config.yaml
num_hidden_layers: 8
hidden_size: 256
n_experts: 160
experts_per_token: 8
d_expert: 48
d_shared_expert: 0
hidden_act: "reglu"
moe_layers: [0, 1, 2, 3, 4, 5, 6, 7]
router_score: "sigmoid"
normalize_top_k: true
routed_scale: 2.83
balance_loss: 0.00507
balance_bias: false
init_std_router: 0.026
lr_router: 0.00222
vocab_size: 16384
norm: "rmsnorm"
norm_eps: 1e-05
tie_word_embeddings: false
optimizer: "soap_variant"
learning_rate: 0.00289
beta1: 0.95
beta2: 0.99
batch_tokens: 131072
max_seq_len: 1024
train_tokens: 1982000000
max_steps: 15122
dataset: "wikipedia_en"
Below are experts of layer 4 (counted from 0) of a mixture-of-experts language model. Rows are named router (the router's row for the expert), gate (a neuron's input weights, with its number), up (a neuron's input weights, with its number) and show model dimensions 0-255. Each number is 500 + 40 x the weight over its row's rms, rounded and kept within 0 to 999. Numbers have three digits each.
After each expert's rows: a language model's description of what the expert responds to. This comes from a sample of Wikipedia text that the model never trained on.

# expert 9
router:540474433473503500455442499477592533555550497511491506477513445562520442536499546505447459542514521458490568512499515452446535460473407518568589482474471522558455495498487551496537539456502524457490533563551527442603528481452538487464520437369496506527491494580543538468441507467497482408540482523518571527523464469487540485543502532497501508464440500484444506444498515526454466519522469535489520500510506522480405437501459467456514473471475475467490537558514456431429483486448435564478537505416533445505550543515527483468500527474521546487403527499562522529503508487464506481464496587536432501489393535527463492488534492499457534517560503467500482535530513483548518529483482512407542424450508495499550539499507487442565477461572472521536517473473545436463560501534485
gate0:576590509515437526506465522458500535552563524492501500494495502485512450465532454458563447442569486542458508527502458596502528449482442451452526523553503519501396481525501453446541497465520547525477588524411477468518500557570482507555426550501457435563513534520524480462521508484530532451529527439551466553552443518514492544587504457491528507472555505411485545524493449520536485497456476464491526513481551556524448506452537512554513519460435451522473518539513444483537533498529495508524523516502551476521511536511600512580485509484496528522446517470510498526562510485478508546463456486544427494474476515572388460559482495458500512552508484537530500508534558555544515477469449537446441428469573529522538519574453471454511552470489455469506523454482528551545575440471465
up0:494525479584442459477514476440516555495558461473444574463455516499544506525532514534418503504461499498475500542535517521484456486562573551454512518536510485523451525526496529466523479484510576536495572462506513564463460526504571453541457531500465475489499516538461593506435463536479512515477441451503486537419480464480535490527549522487566535413484547524540519564524495501450484383489559549517564430550469450487536446533521514642544509489508482499556532511480536558488463481431513506570500519593430469458500473438548426504481558560544526457489547496475545459442529494519505465415600543501468544481516501440467535550513475519505600519496478460500518426520464514503512505507562539506540477499530454488480514550509505476482487540503491523462521404518485544525531496537505
gate1:585496465526546552524452446383622540576523480510487498495436505531553465486481472518450555519520456489486525527502529454471504466504448502503514468526434510476399430437505518486507547477541463528493519509526467404497549518501537557466474475441536491553475432488550445485561566457474552488521536551495473536447481459419487485471529541536466496495561484431496553462504590528447455459495522537502445576436460507498486477530454544517447509444413532488489498592522436443492484492533457503509537468512479523523486473488544493443507433525559465544457545505491493481439560493534506486433467553458529535536485519513525406495556488502518544537547513503463494500512446508450518513435466474458499461487469443481452491531550529497512485502511596593516416490492563502491535488489484
up1:529411504442471511540520458508537505487472555546520512522463498548505509513532526541513448469418503489453488559461552511543518490559497507465539483511459513490449590502467488546531465446454513462436494503495534452487565459553462545473479461567527553535496520528530492502463598463532481454455457498494504557531499423564489496494437555512496425572465540564436537534436519493487539517489479452492504479509538542528512509446528525470484521503527481482431579449402472455517532401496516476532520486520457448526483441537462403484520527540513569543478451473458529466578483464458509471484508541487499443440492535424486450467534467392490498436544510517483581506420487507480505476454462506430487456534514536520525526533419507506494540388483446548495447439470550498523533449482505
Finals and election tables. Competition-stage and election-table words such as final, Semifinal, Singles, Turnout, Total votes, Labour hold, plus taxonomy box headers.

# expert 1
router:545508523501508416600342449617493503586685454474549495577555460520463498516509573461474548573436502478489476511518479414519463489505493478512436448526425512528485461446482460480462501469540461501530521527528594497536531454457471507547538521519485473511508422497499496476555453462519468545479526498544509493514499470508481491538479521540464550461470489506479533492491492538483520487499508566483484556497539484515531402438519457439449559462515523575510547497503511474514479459502529554489524485472552466536511475460499470470530521501455443517445507573544497491501488483507536470518520535531508428480413510450423525518539466537537492476526469506495535478530534495445486487474505550502475512526467503428512523470502560530428537420497508515556509467476456526470477571539512
gate0:527503533499490543434501524513551591598468403576501507457547527472503473548515510442476558468577511434559516435521561483528477467514469420451467500585491504497503525453460503478491485494531547523484456441499439528463493497360495460535581538569493499507523477420518562481487497506510555454543479556545426506544460535524516521498541573495553478501444498449511465536509583482472505560457511501451463518478579502496496469512520519514472447541521489415484513553574503466506506524602505525517528470455473520499456458487512518398498562538442489536445474541477485529575528454549513487489459546516517524494506460556486466436520464495505482497499503470457511498547502535462474485483525549494515515535483512494496438539524417447549546479538556516494554418524483479471508463606456
up0:516508464503550495471500523462554426557505561537457535486537484489539501484492528440605593517496532535431469487494555494467481462448433450490467515411444534574514479484468565458413543519477520529508447506498562503495575528416555475507471510433464489465518499503517469510494488552457498518448563484533540538538505515500499547512528492462498548532539467498487475493502465479459600468525468520513505497502553463428508483571487534439480525507448541510487515507500492560487458540548477477464563455563545490465506463437521577477470528539440500465477537456516507584498526559493468506549428486508455555531481521567517548542531510464502479513523545547543421521567528476482450447475498468479506488453418583483456560463504491463484471440586558557424475525591481434551515467561481
gate1:493513486484518509539552467509508489483454543451505476496516501452482485441511496455429485519522470503540531474468520505535513479437558502511485450477574503559504531500458453507497519475473509552503531502506584466555605525509509457466518444433471475565459552502491522495506400500543462511450481507534534511482499455486547527433522521424470582532525550477510510431477538496507459543553499530506472409526486488581453464425440518500500495470527541423452525494495445632569514513552546529478455522524555469565479439510519568530517472570493492474536503440582545466451407451504551526538464466478511488479502540511486449519590546487497513488509506445573519507557532456525551480513478454541570401540459501571498550476493514505454575511560469477415544461570487468501513460541503
up1:491481522503511497538440541508535537539494492551503532510495557511532490563568511525475445435513463472479486477575472549485526543541366467553505512495483562479507407498506461512405511475541445490524495499436523494476556490464543568474484555555601471553552502497489442503570499502466510487461488497488500427487469456554471461508518539528512474534493495584501518573435442508481475412554534543558502475496495497533523473582489476552467427461479516536538528541482469552501506487508500555532500492514517498504542484539491514521435471420425525599535484482486482483483584503495550522423463452499459525479480477533522435518539480477528418475463475571558591473448509461528487540510500410506437455489517458498441561498453520483528431462544491462542431479476461486509499432581473
Headings and table rows. Section breaks, headings like ==See also==, and the openings of table rows or infobox fields, such as | Party, - Born:, - Kingdom.

# expert 46
router:526487446574479573520470501556494540567513510492529455539495514459567552444476447449528580485422483511442536513528415534413453455438494549548527552456507542512548474476498462499439491501447454573532490471482585443564577523594489506498526503456496493497449484443457489499507458505493456558467546503499508497484516418482540465494478441480512477552527518499444610502511442567593536436523504488476464490528502467479497426503555506519446488465455507507467533513441494458456440461541480501492421469441499421529555515468557446456474480524490529505470551490591523514523472560572495506530488545501493551500417507526428434466478509509572466528559535490510557463503502468499484506512522478525466501486456464441504493517491500470507553549487543480495553472513512487480492574515393
gate0:514490445460499504385419531459518548467573560488467553536518525472528497467558471491464502451484446516440508478446535460512492499587525547530572462496477440413461453439560501526454489466489483530503563481488535446509441462559496510497494517493487542503424539524418457490486505453458530624530446511535491542500528543477581452525526515574492464538494486517493473586501453593473532520541437425510530450515496532482538439467528529494455495462469541461456516503490490497505483469491496533522503507519514420470540565532558507492469534492481549454449447495508591507520526491480528585475463487559491491505496551563498471515477530486515573489543533564536562507534421534512513435501460549492482491500475571474437525447511480446451566484524569433523468501477538471446567454536479
up0:442525488508578535536549454520552453500535490480476593515525548369527542506466545531498495479500545447522500413522496506508441423460514541463476565527492523461552541548555484502495506485363487503496557547519456509461582533565503524461498485548529514576533465484552467492500508480483478476484546464491536454501473541494439477484531456459453535486412517524495504469529513528548535484492523536485497515499537538537512532452598460564478501493467551507494526484581517537507493541563531551475444475530496609487478479489498425499524525490493486519505557459495503491563487418459497506420498376437463493524512495521534493536463579546475470456462469448617474451422472484492521451499498438496515517442484481532470517521562535529442520533535533512458499512532531502459544542437488
gate1:443501435486508459480441495546492546488509479461574473498552441559488460541476535472530591477529466452529531456450435492415534514408539539502551502427453483513479509421538515562492449482483464531458474444507462532478505438497492498478551479483442427542442464444544517500433460514473490466457441468499405484475518533475535516511494478517558492571537504525544496547495487607557536518538465414523557487516435481450541460514541496521509550522486468414506489523524498427515440518556423454558428442455471475490509526525478515531517500515481542523423549437524524515515553501488503455485498563473516446447468490405398459512427546476539507469482513470471473501559508513473525465468513454556405554519531471471505490524476484528484420472485489483566487533516471499487523561480490
up1:537505482490492542461425496510513507446468511469572569466516538546556516498537453514473519596450511474490513524513406633470444495430559460471562574531483435560502544426533530513489500518470423506568557456554528499496455487485480518535513442474554502490491407451528454458501501442516509496444563451498488549510531526484524552488506508501463501522531483515466472554521410546521547492538478490541563604535498503502538463478539482452503484434457534536520551508458450492452456559552486461543473456520496484579464480486561507504483518560508501413455515476467548526478418448601527496500461529482523488494494478464418480509442523480499528466536445503485496489578512522516534494517464497571489455474463519511525450559453491542482484435499457489635494512509528474457512518515470
Possessive pronouns. Possessive and object pronouns his, her, its, their, him, plus first pieces of names or words starting table rows.

# expert 47
router:388462601487482430509435529529522550562543448605475477549514477479530471508433533467483540446489519459562543451546409487473517482487534441507486484483459541529545529503491530447563497521491525459426455519502552481494483495486565489458532432490514542506537487427450512559507446511483483480471474519554514519552428552601495557515516560480528479469475470478519527482516418555511551576500564474484486541542533485466506429466494484560462552475522476532600530513512509566512499462478526557546530465416531517542452513438525502455544512472497485493486508486565558526491464541529505481465539480520505474420426511492441476500527564557527493569492573429492544506550508540455528494454449542486478521493476479470525527491461540460478555481511567496506526460504471432492547600497468
gate0:531429564477533440521521499557563545438492488520458500477450467515521484512507496502466539450507506491547473459587514445486532536482485503490468436494487504478553486564533598501470589489511619533507476518496505500454442553437490566532539481528537585519506469455484437509475507544478499521496559528581477475520465583540411468472475470458482399486503423409456521525504557549510518520517543501503544488553520543502481504539525458537553544543460481506575523547490539514480483531490457497489532486556515565470542589389547496516501516471517513443460486433555514497452552612517509482413511518490506448554491483534501507543507493529526468551508500470487538480529510488516490556495457539481496516534449549504461533479492540446545477415496576476467544598477491571472481512466545
up0:517486556593480447455469452484513497463597526556559516468546589511518543484514492473499502574470513491472500522539507455507461519561591463477489531501464500453470577488518447505536533520429463570525547520543454507535513462537455394543408581470443509486503478488564510520505468487533488476477450495468481430538514528553506469523416554479425508538525540508462481459539529488557526533575515546435522495509440431463447533536498506524529415434468500497522525440507498526499480552562513455512600499474480504491447482465501562501539529532478595504478526563499514522471538502523454416578475469543445439556485488499524528481520495503539438511526449479506494550477501515558469434515548525513494500446440556507490479476447530516525553527488520411536495470491594473540543467536498
gate1:442493508470479461485471504451390521555442478427548500496502522405454534516400442470482490525504523488537525431409502464552497484497516506485489556514457477522521532504463546408485507499541453517530449538502444548566443537452543496506574408460429462505543504475515581484493509543465475546548421539503560485513520468436480528449500449472511581497462460524532537506471441516577514450481531513542462537461482526507478507490522526466525525542541460499529489493511517555479542488517486504502513490498473543572491393559491531479547469480556477576566482544464457531482476493530526526529503510473462499598516497528531573457480509512466516533528483427512415469487530559447489461585585557440520551482450467535503411493513426513467482499462512590481451475519469480506470524509495
up1:465514437477504455572491493506489422524516423476498490579504533452524426525523517578459534560517520589504472434520426489490486548503428548498469469477477468524501511515454508461463498517480573541531501471454534503521488547482538500457592501562534451578555520519442464486510508458472493563560471539494530508548453486475410492434537402516546535565572531512579461543440432536509550441472510510467563503478522436466497535489503535531535478499501464486494492525591545541515447497494497551476477558535470502525567448499432459499525515496523584528508472547538499541575492532468494506508543502512449541513508485446472515439429517537517540490497499556569496536529497511520525530508500505570534482507411483584427582508460496471466444564532536503444538519548535495501572477539531
Plural and noun endings. Plural suffixes and concrete or abstract head nouns ending a noun phrase, e.g. areas, buildings, -ations, -ies, features.

# expert 28
router:518522533496536443520448502506544561490588466508498533511518448529529438528527519466420421503487489497448523531526476521498507509462512469504499500423479515562514524495391486500531465441377515453523490554493537450499510417460560513446443451444565529565535514532498414499507557469497543494491495517503518557529454477537521521507487550518510480509429490470504448519483465579559479535542495383486529497535476548491545399506459486507450549463474553522512515498519471489509546497576560504539490555528562448526533556497498514470508465487552565545500504525593554546490478449534541529477461501558484505478383518532429472493569575520484522516519564530567492530574523542479522500465488468414499471482516481538504484502481484466540502452569579494503551456484491483514553476451574
gate0:504528528561545454469483540427505593477472405516482550514470501486537465472473507443464466515549520488516535452475520492529532463526517525546410568488484482566540477465489544471510489471533428365564544529522516533441560491510523514421482519511541527527476463503524522510566477478414488492536473475513571538520551555489464457475488490546575457436458475455521482496493576454541516506585522422560532536468516493548515516492509563504534519533487466448447536559491468519527466417560512509530465552541515446485527517485467499450491450444585491549473430470490508574536501520469484477474517489622487487521482490529482480455433520533458481593490533501499460483533501525473481571538489511590508496565561522559505526531574498544467555489469479529496528517548497555557548455468477
up0:445471489593559500482505502481545531451488475507513478474496496546520452479482464490523476518557481501490510592461476457492498541534479506513513488475540609535454456526472475481489534480410499449438491519492561549509503509529502495551462460485488530494488529551472521485449468477452528483436460453484549457415556537484485473450486445489431545519489488539529541572447511524415505478543489541480523593603474507536438469518428460547463472449414519479482482474499510567545497494476494471439528465467545494498526521447553413492540524500480538538481539489444474508520560464532464551515509485533469555523502512517512470553526546509559486559469571437481527423484500513470488573433450511492431558513493454439573445432440511576504553559467540512508509536382516493586457505457534
gate1:507565447475487462495470562435482512485502491487529459481484495499481471515479518461522509557497580522503475499491527509486589575485471432509516507466487545517477476448499466551537511461464533475501579493510530448498547465460565500538499480435450525604523513495496519535487482507486525444445527478488499487515517498489498487519492508612434519529438530494493465518547434506436445448522507501470501520606484490477414481495486499533389503457487519523515529537475511508495457572479492512420474513477437438467449394496494494581565539450453491525419526492493494408527496475525521530472498502595574481510494516568459489527512594443606432440502514403490483465520509507518464454447517457465480472472575545518545524469502534501554517459445484527559588482518505561481524550474566
up1:483491462555517564561528484501548427561509450553473454516497514516517539498527507428454437496421444518511514431491462412519522522537519508547536534468520576474523475530509548560510503494539528536545496544463450521504491516556529479483506471521461517491520508438501526501514529478507517494462511483518496494409550414495572548504460493442510531462578450463511535455498537455495494488505492521442466406378496453461581512434464509499501458509500472481507404527524526496533466560465482439445490502479533459547496498562487477516454482461537541519608499515489591518443542517501541530504506479466441480489500405521560510491554444487523456436523505484518550435496418530509541486456439472475508487531544476453503488534420528408529510541549603476483536498486438520408446473502531
Sports, music, taxonomy terms. Domain words in infoboxes and stats: yards, goals, points, guitar, vocals, species, Kingdom: Animalia, scores like 6–4, bowling styles.

# expert 18
router:443460494472473499475400485494565476586500518542481489512498543467478516525453516484551558528580563458501518492485542506504563441514438518468485541434455494529532536476443532494506508509497491451510482462504569511590514483469519482510501442463527426503520459483539479531508488489475440443451489518508532619496512500483523482485524507447485516511456432502526568499507534585521502522522591557458467508494510493489485473507534507448488467465477594547500512514485498569507535437452462489487509502437579495559451408455455481475549455509546503509496547505508521586442469485543552535499545481490465450466419412509480484488503550506480481495481527473486489530523502428485503454507496536482510519503491512474587562532583551585541556562499561485500565360421551504465538542524423
gate0:448450503465513557508504596579491544579524451529543471498451553498461510532467526451513511522418500477453427423478521517503432393553501448462477522469455477545480497503514472481484520513540540458406522523496548470503549575504505470488529519529472486541522501480545534516477488546468446485547511501504534576472433481506511509476522515471478485536428484484536423479556473512445505500532465525475498501524530517483439510501426465490514445543515496449579516477472419518453487499494509567476451438567424473564449462524574448445527480532530506603538417561515431554458533540477560439456457466520494537570523427467541435503418491498512550475462522496510497526522521521464469383486457512504526496492464483534554433505528534531546518539482536519527505463572455499489533507518456
up0:436557551502486488569456519583485502606493546512483451485468545544518594525500515464476507531527534494509525465548515495493552429595475453459517510493403493447529511528533508547588437499466484487490408471470493497498582508531563539503492503453530486483504481508541580482518477519441428489505502481495504483451533493485503522493533566442469435518479426492558495481552486533573519573466550485484463523494565467487496460527508588475550518465535523555563538499530487504436469410511443540509518460482430488494466473475512419579481479484574509463492464461471465594514488533474489423456504438545510563502515450495545525537558538494414465471484509513434488449489470539535479536438445555513532489540411501520475510504466473480472525549478463537505528540580481488433544514517500
gate1:554493488524488507456486452548481507445483531463513470514474499506523542532406471418498490552540476438497516556498483505537527492530482494508446526600518472472488504448523451504556511489477469452492500455498471578537507499471505456475478529464580502495472505455576515510491498506504430486528465420479484511461473521472522481474443473458495386536475514472406449502534530467469425443456509520433569519442456491523440543522460469529512386533535480519442513477430501550477502565524532432479516459402495501489515526417452478520460462503644472527409440565493412501483579549497493546506490513464463486458511444513508506473456510472494505507458561448527525473516427445482478507485472507463521532446461533551548430522471590471505443479478462548532499477476460563486487518482458
up1:487476469549445529472525510526592503469471454526511519523474531473467599505476524548481492524514533525538523476509473543525462491509483549505457495500472545501539537528490580476507509429593525518474552589551478532486564461483522489582545391473501515490461499477524399505564531507497528526531559444486538549513459554618529432485481471461505437508431457551453506452524581512548530527466503460528474525478489538508465557466582467547417433514484585398446526511430507558484500441456556572552576479492547483450466538478565502464501520507533464518497515467534507500440496555549479519433526504601476476487513435529460513517492514533525531534478513476487541500542511452527527539523468514536435539473491438521487568526551526510510529467480540533492500482535465524478493414492501
Action verbs, endings. Verbs of acting and helping and their endings after to or and, such as support, follow, joined, s-way, cap-ped, favor-ing.

# expert 32
router:521416529442469559496382527569468487572502528567486503544528486505472488448462518485409511528478527510544456521505503448492543457451458520474450518459503537493464546462462477537550562502426497454488434488480563546554476508449444464493390443438516525496453538507553458455534497510461571447435536466542520540548428512549545467591420532470505440484444467464485479476530543529403518506542522478508480500479544538518434448524569482508506494467487526475473500554534555470483522529555461539457505448448521446517514499455546523540472494516519541523499507504463552511489412518522463513502396563514529475483388502514480469528522500528605443516566517480488504532485428517557488539517508519490538473533518487480549499491526549552467546464526521509506530415475440471523498484507478
gate0:540468470470526513501497541476518467479521489484489547570478550526465556503495531490469445526518578481510531474588547464485462404493556546483477510454464490525552416419454417456484606492501468498503490531510507467466534494514518506424452454466456552530585572509588465444523461514436488526464500487505491490483467482519513488502447482480539503501498500448436517482462484524491518420528438469433496546502549547567531507533536480480462550486487464530441462458513486499463584493577435416437500397511524546514540452458511482512480479493514484564485570515534550498456454456543429576537452524465496507504486509504470500457458479488585410513484524572453438430440454517557448545479539445500494506451486557516528471547588528562513476494499532557497509495530534510534537494503541
up0:562461447501462536505540551511550544445529524524478550476446511554509502499488503471500560502515499490455519460494505495455608593552539485525519504463514528462455510448532616505510587500526464542556456548532449511534483499539491498534476499439518401511487517547523544513520523501557489419535599509507418483463501507518537470503564454472424511474456466510527463521562493518514434563568491539570541442527502457548503502529527557405526508563532567497531502511412480538508481459460431441508462483475491525536507459513517557507549550444533560512443510494503504517486549521529510479489458501513533498488497568502490478532435412492507495589471491500528543462479504551450514535519481465536454550450442507437462518477506629552439506565405480488521488499527492523463527509460460
gate1:520423490476566484501496468538515410412554541486555477462465513522530529432544509493459505578547501420427510495503480516435542525498482537528551437455498449516478472571504523505526539411507534537514538453477489518561481481462508550488476430466505547578443585469502440561487532489456521466435505488510539475549550550502474507457486442516495485520487530450497469389527525482533425514539442513463489469494524435496428520469494491457528494487416554487493486495513499494536462472540534432493470442546440437546568544427495505529487498445531490499455483496483513442423473476464436526503518506549577485498496451523512490512485521448508509570496531515437511474471589473436605525499499497502490437484536557537529450489585511490576518482491550531469447467485484524473438539564555
up1:471575455516633533551585419460467468442456471482550444555486496495504537519518484489469513467479493502498500542568480555513491563519539509419443518517442492571520531550473496463563473490498475584489548446500575473461525531468478526520551439439491484483480499470567594511516486432480520522523474457552528506612529445530468555512547437479498452462510522528517474509542490461485438496495509465498543537520540526511519487515532552532480495449515433480511509446454462577558479536531492541550503479509504497470489514523487495459535527502421459440446464551530525454462502500517482453469480503552552489462505494455541548493478470571431424556589451454469481447506505474474500498457489493539452529535488545419455512452460440469484534459459539544430490559425533455414506534502492
Verbs and clause links. Forms of be and have plus joining words after a subject, such as was, is, has been, , including, , and.

# expert 53
router:533484530484511420564485492585536530456535435505464454503491491475581480523503522495562572490479551500462504510493491521488490558484512502511513518482457532485518561527454543516518444524451521564475519515491564484531469517518490510497491471492551578502461472502512432512555510480546528509508459506510554524602444457553463460502499536414561445509526483516452536472494500488554566551511518512529485465486466457487505425466498533542514560420522453559508526503499480508485485482503512497526463445523498494509603590469528501497526534450459448402494502496550599521431508544571500460464523450518578459468377493505527603442529502551505522574554493526489531540542538463501549519459496524595429496500430554496482531557462496475386522522503521460525474488525431468578467508535492
gate0:481492469458525424531536488517542530478532453463456512494519551502559492547510595554481599575500491614461553467400416527446515545538514508489521499579542497504491496500519515530550511490558501459522470497527428559483480455522522483492513496497459545494522501550483459479493493458438472465461533496505536425465497447558529465479468482448537521442460487515501534531468482440459538452510490457451448586489524495498492536497364447473470515481503533528440480453510497536505490434525533524436456514462468455473565526530533531526475560479503544417474489547521530535534552452462535485463500530448572520503473485540483500497513603514477498482501476524507512448559478477597486417465529505563525540524557544526464496606536519487459443569462566475518535518504525469497542520580549
up0:500502502523549522452495494454490483536536480496554428494539551495480517542582485607493437499540486504476509536524416568606471557507519491501497600437485539559474503523492483531404438407480563528505545510524465428518474551541520570519510511456518502454518529467494509448473485463483548507503468479496615533463472456455536518443490513442535445427461479536516541463552401585555507498545552463544520462533520509523480508502567490426533468494515511530532474529442526435526506521545493465443557517604499490504475436508515482503508455459483460524527517534485480486507428505439505484529570531527598426532485515505529467524459486474543505517519427506408449541488489482518446479469500507483536490500502513571495503468383473564440500512508502463500475487497458521514450481526502
gate1:482521521461471511448516479503484501489479502469501530491473551467499361503472494447522555524501586441538467527534439506434499489525488523516566582555453513523492473474425517459487571514465541508449540517475541510495481469465542474530539524408513493543589546476488501518601500529500479457516509471488497575540510504472510549506458505502481497448528530497507564534484449448427590429585543577483474575496497474607492498480540546531510518492480576492475511480490518502529509471487498504566565452564565512504376465478485467501492494544509455521550522468477435520479554462530477503510512532496489505503516514522482513455518463529552561494509484482494483511531472484474581517428513594494535415521483485479547486417456559493427474505527572387523480498513512579515487464567453
up1:497491425514525424472496516539483457421436545525512569547575530563535530446494495531547552535564521538548503527513491479457527570495618466434507511524523452527496522466491514487497488588447436526464463470521441546484481557546484508460484519444448478502509540484547530486524546525442539519544541560570484570524570572532574485484557486490511574476504480444486510511443515475505473469503473504402459467381526505492546431499455485568473453571532513543512507473537498515538537487509486470428505456532488505521522489499459533540513484543513464486484550536466507356489545458484409468556535536451475524472496536482481490541582541476545510538456440507508495530490437531490438459543504510522471492542460427451461511499572522529535557525500507534526465470499513543488481534526546
Infobox and list structure. Line breaks, headings and field labels in infoboxes, lists and tables, e.g. Species of, Population (, Date, ==, coordinates.

# expert 54
router:519513480447561544471398408491511486581526518590470527555552450497457524472474494479504535517487541426641497466494485477464569468472513516476442506452466537518449507450430521556463512575515437460488467510499555513517549471474453466522509506460547504529516416510517506509440503494454486471533537502498522516567493457441563506491504522439466538476516430501488536489510457531478484526505482501474451491465476478442450480497507484473523459463516566536521518573473470504476516489499486521501537471549538447511461364489523511432561510422490502484533582483476451529491450524549441521466570509524520506518388504558527546517447507547586528522567468543464482507546473479541465472527522553478510512508493506433497530539526441564493546513494569469490560454482435430433533487500437
gate0:476422495504487512495559544528548513498455499611451474573482517451480473537509506513445514496542447549561514485451576501512557430476558564448476432490549534458487539537435536504537545504478561458503535481523573463468500487491546578523502457490370572448562467487506429475471472447428480436458521518495514519481478440462567449525507474487426499493532471538509505472495528487554481468470516526436527525522538496552570499504507432473592486603483512509500557514526466478496477510551483440482532474544519497420469504540462439525558513535479533486449513463533487469484539496464515532446478508555490497475503458571474433512540522552532430534551502505549522545436511511504443536561479536522558487537474440573467486502507509560514522486494467534460531515533603562516441446473503
up0:502538494450545496492432475537462482484573535459527535484542510527506526497493474522462484486522510531515560519397526500544389528451538429533538498504455533443513487525512488539532477434498441556478525516510547476540518594505465532514513477425458467422500569452521478429525493490511502422439481500495494550543493429474573549537473550456449451489544541448476491527523502428442505444507506500509456495537424494479541490424440525463479443496503513442470519483518479466502546453490577564568479459499523453594466544490536465504481518499440404504538529549479490493595454569506590507593479490531566511498500486532457507500509496523499523571491514484459494524558559541555496466533467498449516418580498474568567467522498492474540511490500473425437488455533542468491478494534544
gate1:540447510531537584526460542504463447511530446559490471427488525485482607495563532467487519505514495516542533542552519509404512492474575534562485578492480547498548444535451502472453543498496505428498471575466540531426536513526516431513525494505472556487461520542504488543571468536478524510476439539480533445464561563514506454552454497543510521504529488414434462479437466492485497519500501597463555517534512509507509481440529528539467495538503559486505479486510532579488470504476436483506486506505494503507538456495455460479525467425478463496463580565490478397468539528526552502543438540510536472481525536492530457488536549466533481560553464515521424425435440521542515444476523462496541550569507599503442460492517555489507515476448505536472589421526486491564555488499437
up1:583513467499518539517524494503494474460483524454497520543490536499453417496548498506445467513520569462470493494568490491478584572572537520529510521531455503495497549564512529536521448524490496505512520518463495500504483542429470533545439493509559527529409505580499485498579562462477539497465522507563520471499470505505459425521456468486429510546495434536507465489454511517517446539528504520541535541460494525544567480455451473479533477564517466643493483456431471496499382557495405433547565485513565482535521492530568475502515570531559527447458507489503523508467462502564448528476543494531575433462506504450507523474487539417467432511513513523568502450561485481535483483489485479441482490459536514511475539491498548473381502494469540436476512526498437477473456489583567
Clause connectors, main verbs. Conjunctions, auxiliaries and main verbs in narrative prose: when, because, whether, that, had, became, managed, to do.

# expert 36
router:521463544518454524498465501451536520569543470536497428541531430511527490538480528517448526478532493423489554483495438496453502484504467509526570511490453526571483529390473485414582489500476555468458505529499586513486524472483529470473447497466552446550449453523545474501546511526500474486512511524501474505556374475507473521507484541420537526507493509475434500434526453572498537502478507510527474543493474472550534427482488541462488458442520444475450523524526483445505470489538498553527522503479492494532507534464508506367549452491550520522502514517642527482454462535534493466533506524489552500508409436532411583490408506522562468532532484468446467532584473480574512498473533538498485466512469497527497535494439462516497509491515466445509555412530441446474516497510416
gate0:502500563535586494443585505513510599538482471445524492426545526506602504525494544513477525473565466386516572530484511533503442443518524489486517498600534534552486521473514456496567507509554501456551506455521448526478458463450439448524547512488482474479444449531534529487519434514447531512483473440508467574520480545554482458499518490456569431503486545511497511497554488578529456458488469502515521515497508469530550553417428454516552527481454442485507572431488480536535502498448498516503550538493494475463469473561446491525516527479507574469498420543521489557496486480425464495530435446516436470478481511436505471525457466506475538489492482521503592568450487543511542476556510570557487557514551480450588494450532470490462516533488462464534488475530525505433544505509414
up0:576499552592486470521454460507543580487488474520447585490524520549607508491473509478475521485498471516518469513483490478577488485530503413536490579490545478547516490506458488514467548511522501514480497531461478571550507495514463503545580506529535429508532501478515426466448440500496505504519496490492470530528494583578474501476437465558535500486518434438487507485516474531507500499547593564481443532529517489465463553454471421495485475485423471494549537490542445453469523561584490500469584487516407568445518618497573504477531491522496511513497435467579533467494469508502492469521443567467510464426512456517544435482483539571517511498519506394455450574458495517528502495567531497506441541499509474504507477543505467537529598486478507561511568561492473535524525501507549
gate1:465477548568505505418469481464466495487458496512436551487483508465474505509462456505505484526536529471491468496526485574448507522500476534447478501439487460515493467536472508552472482506420442487417499520496512519540528479532504507523436461533534522561572520536426498469533528527462528472456516509482494450527451543551452581519530508584459453551461456460472459545510485469484519501526529562487505468477539410476555502515503483534573507491442515561486540512465519505532421546563538534562572564552431530500454514517492469505524510502563467518488528444550541545514529424510432476452431486424521481490533512529487535493446512431581577499517519511575488426496520481503510484475490517407531484481538493577380512464534509490471517556497411456492568616567432456475493486494556
up1:484526513445463510492480439480552533493567483493537509557490490444571505525479444441466600446473498478513493513525511486538510511487415447523560494471468541408521449433502497463541472516547570447450520506510404531535427525489449482548510522461514452411462531453444472530498535518481513460572476490445491506520540487554502577548515541483537515499568375532455521477541513531479486492526497476509491602427479469538476493495475568524423475525575497434522544546512445516533496530441444560545487479558506511545461462513422509507548479412489512470516484506526453459445539529534434532501529501521454537537522530481556516527558512547517550550486499412509435550478493533523570515465514551454469522551504478503516433512471524453466519469486480546454529506556566520523544443487540
Determiners and ordinals. Determiners and noun modifiers before a noun: new, this, first, second, largest, previous, following, every, often before season or year.